{"num_hidden_layers": 9, "hidden_size": 384, "n_experts": 32, "router_score": "softmax", "normalize_top_k": false, "balance_loss": 0.00219, "balance_bias": false, "router_z_loss": 0.001, "tie_word_embeddings": false, "optimizer": "soap_variant", "learning_rate": 0.00294, "beta1": 0.95}
Below are experts of layer 3 (counted from 0) of a mixture-of-experts language model. Rows are named gate (a neuron's input weights, with its number), up (a neuron's input weights, with its number), down (a neuron's output weights, with its number) and show model dimensions 128-255. Each number is 500 + 50 x the weight over its row's rms, rounded and kept within 0 to 999. Numbers have three digits each.
Before each expert's rows: a language model's description of what the expert responds to; "gets" lists some tokens that make up at least twice as much of what it gets as of all text. This comes from a sample of Wikipedia text that the model never trained on. Tokens count by the router's weight.

# expert 3
Description: Capital or lowercase piece right after a hyphen in compound names and words (Pas-de-Calais, all-powerful, anti-Marcos), plus spaces before numbers in tables.
gets: " ", "b", "-B", "-c", "-S", "-p"
gate0:433578548505484484466493506457483503486404486412447530507465488513466520566596494421494479479441499539482533447466594376613475458523558492527541389526430469485482469477537495504447449471506590520598527549451519561522505558513505497426540518396465424503446422514481568468532507451596485514526486444448548591540472448517547500597468548511548465483535433502485476519433458524435589503477
up0:551501489473563497499406479451473494400526567553357446504537486468395529496481523506556522547440349460532462515547594604627409419531530553563444545524477483486576570583503455456498462466557468526552491543532460438494498447472412504467431544501515468501493547531450485525468469517508513411504472437468453498455467457564548442527466519460489562536463438475499413460593477546516464464570
down0:595447365561493490548398473483499495474546445573527496677466468490524527452434470486537411503591537495512498495537605522490462502537535610483535503456571471428539527499514520507508436515475492552500534521524473510552531506567514483456484532537482475522432507544527545519436493436513587413449520583488405475513528506443566477490467429443531505382503541506547489534495510482538545458492
gate1:500564530484420547528522438505507421511461477502428608569443501452526516460495548555439447505484602513542461467358551479505485490516517435396520544477470469515552541566544502580516507452569503483414536419549504537519507495560521520397572500472484459480510575496443433472535526612580526478574463431427492546473459466383490448528477649570559518525477414476528533482527463422462510376502
up1:522586413497480476478443504500519449535528462419460491487506546462416599459505513577431479483502503483479378534419474514577506587480460476408524470553514543582499529472568507459435388478486560441436489520475397497462519585528538486431527573503463500502562519545532571507509446529478451481552473490487578605490421487472535478589472434522537517534485505470567572536402517532545460486550
down1:557499367478582525535490450594460504641526507500415482532496566545453489476409464531367469512399525572412407411533455469500507444508482469506556485446473468538505506545570528546516438480473455428537472425584541374522581578441542557439613527492517520495537519593541466465428501453518517454489563554518521515542478442390481504538460454469480476451498567534533498522483476509525489402569
gate2:573592572466541519446607470511494488540566460511495484483517468413598455471543546564434557526516507500417542529538573443479460435466561528593588393452589561519502522487511537496461412449510448490487506436548544494541413428499556456501536508560505503576438536533430566553473480550484413467521509597424473535448556495493462487470585550518483515514528542560539505569623492443498558494511
up2:460530578482486463543483563584482527447508495576480510425505534449525508568427446440527502543506551447468524556534535501484521437543484492546543481538527479455491449450641463528558451617553591506445487482478486530533524550415472447478545475550496490529480443484414501433482531548552456470505502457494440496312556517420495547477593486588510510500495522554526527430574469543440531376459
down2:517460526537525549621478493508494559502539473528470419443489495467460522536515450482568497471449475509465490414549532407460532455554547497443454535515502596525570542530488437398568548604499479597407516572443508567579534446448421520561524514541562551529523540409493503565437449546554399541549540546551407522445558553557467541454636442522403483504488543521507490482503467466511531478481
gate3:487582522480479543568474595455551493454436466504401520483471530450527454541476547531455541505512541608515584513470549553502535512567637479517466465557554548551528484589413553523527476513525571435490451491481613462487466560460534476479494524517466469471479544553582484514492476374500550533502498563508570503353527494520417447504513467435494460478642524475489553563463483489411510492593
up3:563469441476500571489473449588456507529382544528471496411506427484549431569439527532521488441526479390520520411475526441510527556533594515487591485560370491402464572551517492563506459487503465363482590467465550489549518546441493476516500501428484538404493501456511586548486456530482512416480493479426547517543498530457487546570544444478518541490573484475453539527503446452524506444403
down3:453501495448468533483570472483527561474482516390497450555420511558417444575424565532430365467483412553478532436511533431430461375479422500545499600463511432457545471516452510492496448492423505507508554517514502467534483516442487517538445567505473502486470527449535538564489442446539602525467462581499518424488611493497517484505505444553523522469508477469535510521411496417441517488444
gate4:414456438413481547433619494474520597452489481576591486497465581466538433469488512633548482533500503426448445511451542456435427553409533509469530573488479518541532551476447464565577438487543585455613548497519517515515497463520509586559537473554435574469485449601460494565595602579506483536514561408476473518536380483518510474441510440525505513487580505513530527446496496576454496537554
up4:471528544543495427463481466495576494437624475516444437484461505521453471444534537509521436577495491536389444452473604523507521476565524485412491524428549469499514513507557512450501587502446484524535472488457540504585474539535474513505523517567482387490477458529482492449531462488572497430532427476611429543455537571544503428482506553470514563428470476522460559502465433512523376522484
down4:475552486548600521518590480430457490500583451497564529531541550488578477421518549528572513525515547528490478476414542495419523442494501570458526494610438589472477460553495511411467512496549514446524430543538498394564547529467481441506585424509451467473526548418484554511510496442587572472441487506581507501473521572489492510574541522528586467414424499597482582523493536571511514484428

# expert 20
Description: Spaces and digits within numeric table cells such as league standings, vote counts and medal tables, e.g. 10 | 5 | 15.
gets: " ", " |", "0", "1", ";", "2"
gate0:538455430480567496511556403515418560579629433570493514461478521512492430545548364594517493479490549579544507495520561412401518547573459529452462385475487569510471544548539555525499471511449512416462460530519494499503588431507576501446451508445514488433457397536585428473470424551512554471506534506501548396562491507570504459525479553404411423364458587504501524518413540487584361421507
up0:475522534587418510519489533590597425520450491494517527522462550505506505395475439428560563525515431519452520464547502541500557519430414450522596549507503432499516456539523476548581472411458485484505537564486574530519420584524549485525448472537497594518523523447490448566470461595424508601471436545554483514525499523449504421420462560596540460494437544521494501458506468465471627457401
down0:505460560501529527529494472483552447461417512503536469466420485516552531457593557559469526478452500425540511419430482493533431437431453476509531550442549530438481526497463566550487500586508544540584498563537647531433506471465425459440482490556436445564545539518546396484488509463565458521474512534500532519504455555481515495486483465537552518575538530480422546459554415520447406499511
gate1:370471461486561476539567535482393501572486471458469567545491521505498494506534500480513590485521475573394540498523384502455382533491496467578459508585526586432478409489453522480458414545539575509467491511472450543453580480466564507458364532533498499546484493452522580419486474579497507537504559416469517561500488437579446436512470416487520535537527513503529394461585447458510403460561
up1:493475562536499425475523497615521523443437592526447473571446469492451471455480457531531411506481547474442479503459492426529550435565477492496437463487591426515478500454487544468511576359451576479489528428513508491567555523545350512498571347565529465468563484477467571564499555381443519481493487482488437470453500480599450494516577529488493449530573475450559544524534514506492508538393
down1:575487524515400432476448494604518452440406430436425486423443596510538519516449400539536500522365554499491458583481506462528540470513494465405516375499533444508458490573577444512394489353574397543503482466489470499582489549441469461537513472504543464546514418555596497465499504568544557493532510454606545466428568536580455446555432549471494492501535468488491531600531539545517484440500
gate2:450478466475458500528557468538475472450517475437561491493488545493545584597535447600515582481504538556490517494467544512439393525484526493496593577491496511503545570507435515461511472489519562517410474560562374421522596509561443503508519430451491451510582488479489460558429439499461570590562503448514474510411480461430435534485446580554484471577610480533494379524432498500492490548483
up2:574495495523486632511442483575459505399518526475421529540540499547458488610557512450453608511601520468479529483503490624562531455481509501558536559452445576521447482590553503509502417410638504529541510529477485474434502463476504439454521556543481529475407515504557530460563558561559528549499476562490488477546533438453542483501400513491458425531403430545530515558553524557457479504514
down2:502433470481516495534494637525604515565458505475440477463503495536547456483470497486496522372479520533490556462431494567538452442537479501472528575503506566453563528462447465474532485501501549545450577412511441508524501442587508461567569545526564605483603391547608496500587518509558453449482547539480501494541441514484434509456503520399497446463470549499511530574464567472515568533491
gate3:472442587512508518466606412462465538504524493482443493496591579439504442528558497464502528586520506447548511543599416405591574601538575535483519535505627435502436500500373362475421543518510425487452523546467451421435386592526461511466458436499558513468541467550426464499534511534494561483545465471477576557450489483505579467494551484485480532532513522513527532513480381422578475548546
up3:488441548437493460532507520530624542427523505556429431485533486426527558522476416486477419519489427487501447562475512551504507540514491484496412477623490532519530443571569547546515486556459559492472507516540514473527622492423536424543521509537530465520543587565410494550456500530425511441467541481486491455513507504518470497493401455608461516485573517479578456540480473443510540557613
down3:399433536528526483493382502509499485528568477521447531544507514392546505506490545389453495520457440567517476515484432460508482471486585497566509535539517509502477401494485524491505577408457551536528588472508539511549425564501585522470548419591673515499423527550487557496493583573522487502449537563508461413440452489551501495526536526519508444539437468452515498452497554531418511439493
gate4:566488585578455447447547534439381518553556555548441527499442515484481513472467479558431494496520509544525530487577526515434489509546471462553428608414538353487424492460500496535426506508517456419461484508487458470588532544524517639491535571458484427446499505484510491584533580500502587430434562430441481528545498487492494528528435474528554537460546483548489466496374522521512583537470
up4:499525504517595535562478567539570498399527561520569499473471519460477513536508368492486473488540480473519509550467523453507506458543495572493500475492559587501479537484505565516488528507477548524522442494516564471445529432514441343530525348483467484516536515584561531511496457427449460485522456560493596489529476496561555480473477517454469470495519538548590575438500466528520481531510
down4:478540508573483554511498548474569506548487478495485460522520478553486513504510472475520576486536453619518382523474443597404511454458495509543437417511426508508408493456499712523573479460493464508468562479490536456518517492493415448516381501456663482569492519373433504445480439497515418451416477513474474547536515498522454541411644428472504484515497528531485488562492477537582528454495

# expert 14
Description: Connecting words inside running prose: and, of, to, or, that, which, who, but, than, e.g. whether or not.
gets: " and", " of", " to", " that", " or", " which"
gate0:535452466493585437571564488417501490543479534521504498431473535413464474545571431447480532467562590459479406512405513496337489441467502514460475510556557492518432503383498488525604480514516568477425478496458522588429451592458535457461402468486493454509508512492457546550492487492510456489540431521564565532549501481479543476501603556463516512507529513535468406496550399439429528510431
up0:497502433498549420524603478604565550481609539519456589449475443556489502405480375496469477479459402457490448502553547476620507534417448480435469439548538436570474500550499516554557520469513562646457550470333436491495508516461541472517425583465436530480620569494412418469609476466482523414528512460453511548447364406398442408496394519551494493472550543476564498532417492475496492528487
down0:539465578474546499448492543493438454511440536439483472514490521426520523497534568532562373578471504419550510435376630468532488452539525486590593498516391551536511541581493465482402462450525474505561362559510482489497449473557460618526527524523523468494432417434490526493450498477525516511455472514512570507535565474486428527413513420468531501477495522459463528583477492456560407420551
gate1:566470468387548601474526489499558593518449490449501499557504532527620463535554492557481480521474441568542543540559450349466522606425539436551494487487463481559532450399477461559499533499525500510484424472511572551464416525444442505463362438560542482507509563468445508597437494379591552537490563447433522507528487569490483497513470520448503436449499605510508456540485493496518457465512
up1:454518546540542527552423481521502475478474443499488443502508575549575468434548486456442491489562525480561474542522497499559461423478469433444401488548549428542577479439582544495531577522478437497475492521548453460513562452565589509411563550395463552489537550593597456496564497473583492525546478509527491573472409485504542460462573498589452464447527492501441518483493458554529520496442
down1:464522445483486461523592547533595501483524523490510486439485499470482506487534425445552476563537511450574540588498475510559597491462580559498418510542560548468503479409584513489502482497542581522609442520547482555557538470570539530603452588474479523496453492536543505548425528466394454463471401508496542454579559546453493422446549536554430537490538512465517504530413511497449576574464
gate2:505480572465484452498463445481449589435485525511506482405471538431520560510506562559513478504548607498497521503544491498564470495443577455475451505491517532376514510499485523573552395425516523564523533515481460467533589443525449458508532511536501576478394411539492505569447494574580479514469574609527535533603409541461465466526510485534482495436409466520629536479474440552548577433511
up2:524518502503506448533566484440440473519510529513580497467473528538603520485385446530457474540455490578546457410485421578474565546414496481499462506474606517531559530461490516570504480531444565578425582513508489444537512463407467511489470439453494475500493439584560630515504499557402542551419443494520527498480545430405558543472533523515438561508485509564420492474477528523417522469495
down2:491446468555522523442543472408360563482513591564455568500552677431492430559489531504523479441475527459456544540426393453537585585535481546485483485548498546514442480419499486563509447514470557455484472564529516472466523512452652527475442508497462391487574442499422518433517545420597461476555494426451544508497596501488574536542456546473444477523590520535476471583547576396516442438546
gate3:457474413545477555545564520552561471535511504591524477522466499415455425370535547486510511494529497572542651444493544473458550523634462384496513465519537487500490498481510499581428435548520419391519553558492568380512413577450506529479456525571550453484442511582558466577530465567580581567488479521521502451447475542449478432574459589501464559505486483609543518428515465406508473492547
up3:556484572501500473481619498573550511602504391586559494559437448532510517500490516494418471541527601487519473540500528446561455416493536489517497508434514489447416495449501478533451417510463446452552483483575479553426468482500486510535506687465551491443542430549621485548532426491561504532539479580504473532508620497459484574531478405373467535470456477489519522539525402482575633556583
down3:483467512378465492513545506477560498566466463551424537489533554512437520434515491536524465560557508528484444475542511534491442552525467519409512411580529520553482464505577411505478489550550523621431460469467387543457479547493449542380462510489539516622429512455438507539468467448483478468412506457533569574548503465447434462470435523533491497470432479538549453546559541417614464561480
gate4:442472489568475608436545505498468468490532474441460520568489502560521502516498436488529537604537545564497543491469529492565588492477571466411447459505486418458464551515524463514473577567475460504426525498413481513541487570498521600518453566424473613470533445484528491596542464487434489476540436419515541576546465573444420505543507516508565506411603551489505524553554461405584497525583
up4:503594494570512485568511482484540506503533430456524517545550545558517452498532489421392478496500554472469473486462444540578422557511562544506480486479446497514468493507590561576389628498518563501497416434513490560496484491508444550529529499524434487492554502480542499521441502535488459454508510445516526538451473536517523428578535531537479531490558535508501515535523492486530554468502
down4:522488516500419480535529505483518489406426527496596478554508603450534565525601499554490480540487529468569549473566498521527581454486532405500545534445492506503514497552428463425498569484531614483510521424596581558501485524423527497553482524536547479501475513443437555475481511469496378463447497562458519412489497438527534470599578475569479525444494489484556522482522483528511476467489

# expert 29
Description: Verbs in prose: auxiliaries was, is, has, been, would and main verbs or -ed endings like served, worked, yielded.
gets: " was", " is", " be", " had", " were", " not"
gate0:530418464522471535482499540570558472466478483500453443461487408534489465472572472390501530439550566435553479532448516486449566472479389413471500532461550456616490503550586569537472395455543427430540468477510512479424438511548614526572548564518514547522479488423470404544446443512519456425491548497579508502521463476550373515513511450439513483474480535522523497532528545458476453498446
up0:549491478529499526550555523491486463530546506517557491448547548435539516505493463593518529540528513521449492483383518452482472456600519424537468507565494512527530623495478452413482489520513510463437494492417583587492486400437500458480473443538524533501398492575515549543586353459476462580480382618437519567515529500528504472505575560454520351505559497548541530546444507497595507482484
down0:474448464539544404426554509488568529462465505480519512576508550569495500465475462397481568494513419482453517432540496445506549504526512441495506498374484539477550521463420586499540537511450430505455485449524511587471501499508528548480511520517485497489439515516505375483478503467551574534544507478480466488482431443538543547489518530458512549473522515447524509471492559514482495490450
gate1:459436526560528508514510500370519559504540390528507523518436412517497575466575483497521453487480544584482533524608555489555493518549436463466508483486450521487538443483547488489567450491470453501471566475490587554521499529492470538467413477577523582510467472573503608499530471568528594498521521463495527531488512558410502464462417509541473454493441429475426425483505498539493561425446
up1:493467526516524515538555588453611533403533401555488530448512477557502487587512495508575517458544479569502474577474485542521457462460455415476437493568541487436430520509415533499423507480567512483437480488462494522576578392510507608455490503549496563525522477512553566617536444479567478583475454493514493527569466568538493572457413569500539452550431362444473383444527524530443538398411
down1:472451458502529415597441413494683467498554457515586419409466533504448489501429574585465529432527581577466484507408463509513471569478478507485585518514480549557526524442440524546463481595422531475414507590579561573527506601444469462539528503456553470587509437517503502428404521472495497558537490522498478479575503529521475582510501477478499405480546430473459421515474475519469485499467
gate2:464536563468450478449406316476454437448546449443435395459488588441538439503484513468443502501496436572578570470572468492528431467532472495519458640499503489510505480485511533542530447541533512462469468530415556555595539440504531498411372531550512501451538576494469566497450518421474490535580488480574490515489440499550434550436481537560517519492498464519492541564470474530450548518463
up2:558490495478463464491444503449520506509607519459538564489540543471522416526476516438573466505561537546502435561451434548570497532368480493408495471535559465482410516463492501513596503497412502493515427467457551505477444497519548517439478492534485496525530605423490515527476446531567472544484469482525486565447563499475448500535425547427484457557537531480423536511461481532492395491513
down2:513456492398476425441516559540630493436450545454495485472505439489427548453439454577467461526563527433502584504572504460415567537457424504447443517558368498537405540571436490547492601521480484451503419406439588478535579496511514466502502631499442530572554511543478539472498457575458439585496580566540469436500393543448560483492391431312411509427529451509549488507543544563519514489463
gate3:510532457538598485523447528500524512571505552503574442590475532517418510602537465505464478513534474505442444521447539442458516452440456546516579524454542523501502547400526588541502582524455489462532475553599569539460546545438541481538431530497567429457512474531480495388537430538524453533441470588464553523506484470535536425430524419588584506433479550462479526496381504477495427514381
up3:545489507580398526459492498509530481550434561616425559464532512406567433491454483415550526539493507518495559461541551329517455550498474567536473563429496566542454530562554485565538548355544489460524556531486513491450512489565476537523422575624544537456552480448600543586491444563551456444504500614556503480440462490538552483469543396454504462513467543605497472536471493488479500565462
down3:435449611461574441491543449480597492484530561545528569448604472478523474457514459379506417532433462469479556368622474450564548594512528632561421410461510432484513529496521532540554459510541453544499497510554393495537474463540521471445576540501528564482565446468492485470528537479579429454469540399510508451420440452491589472444550470401503508409472552496565456522576493488560497534608
gate4:461542538483551464415440515443406550512586488422495578492512420539548498501596527487435568453413526485547511519563456531494551462511560586427569466510482494467416478459508448484525470502534617493506578451502403538499411412566495593477482589514500460560533565467478506483514453611470472516446475546493449457476454486510486525556642434465509475467398520543431545503421508472531514490484
up4:465519490472483473470496465520591571517511426415547514526498455452452474556563569484579538524512480451489439481485478435462497387401512471511573497567436536509498493429498747551438564533454465428557448516394427517597540458566474459448423420512515450494479505555459499569508505511434562516522472558454524604502520418487546461502484507459506530503547502475498444562461534459451477509471
down4:461502523588500502519429475420506463467534527565531478589487535518523532409500548480554513532382475416509422538474512442493468503533435505487548518416510410462590523570560567409554562478532491514484539425587582542540551513548523495562522598546502502501587443458468428454475567571517433472574453525511449467403517488467516433501578555505544549476372476531534506532582521468475422529375

# expert 17
Description: Opening parentheses, dashes, slashes and bare spaces before numbers in tables (37.6 (99.7)), plus as in cast lists.
gets: " ", " (", " as", "–", "/", " \""
gate0:484578492506530537497573502444588493423569491533413613491521549457423495525542421502502511492494524546470563469520526425416457465523468498562506546580479496424514489524483527496693489504483505493509433470409490414469505404474523439374464481482568499534490516547450479490457455491581465522499419442459570412503533509399500566448476425566390528536446499527552500456517414477453499472556
up0:546442492443494559497511480598504483579488444506568519536452532357462415573441504515534472432594463487523482545494552495475427486464497519498544531541478451427455402535497451490423493482533566478521480552479495483557448454478512432428490416544525464528581488460415472421483416451486506538441531605368471499512484447424460498507465457486466498429472594439560392576476510574510623441529
down0:484551575552526483514508463487538462538461473467523497502510491516526526495467534571427509386492408552469561487559491480531477500457506496488493424401462560537458494535449531450507503518546406543487474595473575449574496477497544414462430507548501467525501543320531558544496379420506543513500472473453469427502478488536424508464506517446438498423418564443450514421547451597488509528538
gate1:490530431377521475501481518501489486463614524513578512467489472489456442530436449515526430489542475519565488621461502517564512418562507419421395508460524346413536538471532565592512483534495546488484566491485476457544531559538460532475482467464493502415557491558512497483438414536601481494499516526504505564362400555556512531483543491465553517584520484473506509490525521560458537476427
up1:478547513489434499501527486460456501563400469547616480493513531492492495404379566495491531527409496418475397461506513393365485482490506594421496384507499552513403474485411448526482587515576580439511506477546632461461526600457578481653501493455525475535397578447431580500505582415425587463524585523483561492535497470556498488496429423491486566492411471523529511486421477430540384516569
down1:475493532548556496502517564471477478466491503502531542525523467482468593505478528430554454511446445468439440561531556547382580492441464552485461464468399509588565552515454481524455514458374518485504509495534452489382493572476534550473477517510454463505468497448418561515456361522589398487421493514551535493535484475479473508513573481550498478486421479573493494523452533458462459519537
gate2:584463573551659537499491454522483390459515509501510490473506530554607498505475508488462493460502582456463599526516441453472534533541468499503511474506503470495537397426432361457392471490529503400547444529525479575405513549528472492508493545433511326447575567488433457575561445540458505495514445526642490529455449517485477515451527512519490528458474550490591455535568574498492437478444
up2:517528465453396444386495532490643458480605534439570476513488320507425543502465534514508544474416441497481474575493525485459504468464457439485471497556544539532553537513547435481436528507507483543499549560440492473538483456464433498538443505435526474548568512537526431476513535523410535549393465530347465496445499522481511493457533451530404391516495379470520519425461532546454541542508
down2:439572504508498510546557371617465507442450468394521456476495452505447464544448474508535504492539544419619532527564468522479525374507482368538477464571564408527508445536497530511491488490540494535451408455473527483476556524499507496456473399457556521485387442509498452493533466446474545536579454471505521436519531510466568504474487562558448527552494431529512451482443578624477489525480
gate3:571478664585450478618515512485572468432483584484465550548518452503492531613449560436603446540493562631533529527577542390541495472576559490419501497482564503530491458503531557486511474519524513469428509569444480504536523550444521548516431541571496513472515536526504529440482559534477492556570513500548525526475437420626498461531529470588485505551511462531505467461555496517546625498519
up3:555439521514536498572539639476454448509442512522590444465446487552551552591494490530547551442402511378514452550496533514503512534447478468563508540482471394515464432500624495511433514527525371423458491538519500481444514434553527458605484554472470439476518497466460519530511472437441472492436473489502474564470526633531482524450496489519515490400547555429516503476503484507544516554488
down3:478478516437433505525474568533476522436489496463483481541459524477510554421461452520530562425554477531490560456494538425388526452566507507533454603372569452473499478568489517455579567438430535454559443536454436571497515470516502512547506468511502532434564450454578484428525493513482483575535498561470452431484553437445457451475563501503448430444505489460421526443458606450456505530530
gate4:544449417458588488385497484476525518535477378446565405526513606505443529452439448446558471461550495431504520390548544450515520454536443438542450474504490610529401477445508477541573529579476448467450471574491454450471524502446531466533503531508475430535451519525476475462494473417401479599556426465559479580451561478503445542505451458551529505464501488457457495446587442526527472507466
up4:531498456581482471479553446578520569504446441507457497552494458492487487419506508510557523534508445487389477461577541544533484497557387544450592487433520565567445445520533445472517607488434479511507455426572505453467581611520528488445528597484545525565421556521525583541537517533525464521486482546543505562485540507577482509523579490427491622454543512541446520488447446517563504517502
down4:503445495533504651520385517418387519514499532448502432521495494552586517445459494422501447528550478396462579511492466483582482474577565393500553465515411532540524514445505464388505513451578519468550477441512434516443397440495453459519441499509428490534527568478549545521615488494514462539523565459522509477476450489439564443533433525447486477483466571497560554485510467551406553521552

# expert 6
Description: Prepositions such as in, of, on, at, from, for, by, often right after a verb or participle and before the or a date.
gets: " in", " of", " on", " to", " for", " at"
gate0:514466540556412506464459542519518501451562531445511436500423542545497629457456502544556492521451473514505416555477531419541488596588456476595522452454572568501576540528522533500625553522475533470376600550568506505474469455441469542489504431529404505475524575524513539449489477532529479451529488479493504528454454472637532428517505527541487508450608529392500442536503477499477555530427
up0:481424412408505462518548462558415534513429454446543529451580467534449530632500645506523471484498411476552610482565415503575510451372531525446477556487528518481465423537475513502430465474563606568424492511501483475480492493570516548531412500569464461535478480477421460514373539539465466483439488565541585561537469545503518584506518490541532588460437426507489521573581538448580475487582
down0:581463503440587434569531572567440502577476538450588533565507467494443420439465537496537519568525541457526543473530354491490414450457475489432429461467460466440517535518557556466395529477478675525506496446579538528543524534497450624557487439474499489547430431465515512583561558483469594450546502482509552535523546505438532497522571497564474538524497529516505450568515537564466494449598
gate1:500449479459470453578556530526460489469600405573592485455529531429550470520519601511438439523590513456506447419499496546560479458476464518533591453492426581514498536506496481543487424520549509453565524565464540562447548409480546447425489478435497474437543454572508557514454531554497420531543443475506434455419379526545433542511558503513454551544503433598497484504461447452453542479584
up1:380459508555454540438568536491465458433477521495563559529494548515514481501577380530567518494467600531514500486576519541394556604514542530523565457492417522490488508446458522511474595577499521513478473467505414525491417473501537488597501510501483569440503484481457423481453465456384523459577498493477490504462599452496453507491534500525562465404528431552483443547501526517522506495582
down1:514506431509384524474348527513482550493537573460422533515515583489478462598502527354550579542518490499499520473554462470450532437493453477484627308427527519516560505503461563466393519463469509519393513423481531470425503498543481510526546397437529465499456497515540568540511483460487518512475520424527542519502457504592503492421541494521548549475396538520520616480447595547501505556557
gate2:490568552474425427487569447490527466591608434436562376509391450498484568490452525530591492444561530468573467508479454517493450586413461644539472524614497477470432595411582547541520487492508463426469505489595507545533533535431559503558543520499541445486481517496513539536500459532404477518487490467443434430552500495458406515514429493485559534539585455487479391471593526444467524525400
up2:631472437542453479521552506593474542528560448526443472508500621453469475515477460558540450475525531541562593419456648458472503512568440567505611481504516316412498417478451512538482473481447425424546483493584523618460459516492610437512551497524487444484467533559520499415524499526492545540470503499460473486431539524487612474536581434473502558519454534437568531518505533480472522508537
down2:544525521457518473524498507563509573425428561598530560532525521521533565441504603513474552517403490506474530412469533473510516437605519514490588619436548501593548506481445471481505545624431558618517537506455500489466494528523426539448538515492563423462477436519492457504400484588482534511502538549540530557479462445580557440469575537435484533529468493364494621473517533578408483514507
gate3:482531464529685429633499566485574473556503479537550454471402378513523499442500475502498533499448439553508467518490491520536493551506477522494510514466527529582508434543642484395409397507527549439475542456537464440602532498420470389495596490438554500456528513473486453575499538446435569530570503543415514460545500479552399431513428492412515573486595504487520503515587475540500520469521
up3:392531419464445500464546546543523554509540470446525539521490463594480488524544527491506428530514514543516418532485518566510529472412429470532543498575489470559484564560415503345436637436471526449531514407503532579570466523517542497517467617488568444519543453360494493446446448503516573393479551505473459447469483590513554478571443493532537456502516500536546546558499464497550526460504
down3:486500572480541463531398570494550495572468488537598585517574411499552459573472422551539481548497484514467462488552465568519547491457537507416514506468439458500502461523518550446525463471458536399550497508491548497546521509553498481555452504517507530569498495431515473512469529556587554504540504460493583529456528499542521486495557499539535434399524605606533610538458475451542532467432
gate4:506466496601480472514371494466482547462490503529519557487475408453492549531451457494520453463515472441534462569514486388497456615442581524490553506507585496475561420472499455466481497478576395469552489499440482481520510562526472520472513475524508452515453469404472405472500605420505486592627525501514496576508507584421467431540432437523520495514531452448464480525487536529544514534474
up4:510549554448505463487510449649539452469460575526580454550495552472498383540526495515508477519492422445437475524449496544510477554537508508512561482487537525546417548509567504559467532461551450538514472477429521508497447504462531471549518551562479572463441545569531499526588397545570529403405614432446448527468399495411405533455471496512511478452538452612387581519537532459501495482472
down4:559461508486484454531484456490431552533583567470447491596499419355486442593524563480429543484486426571536602501575518440444480532491562509518498513555530575426481533567519468475494505552502556465589556442384463445572558468471523460457518465494577507409476490533470518496567490513445497493528530450492493497578525593418498560444473483456486465457546493507469451517534500494426496506359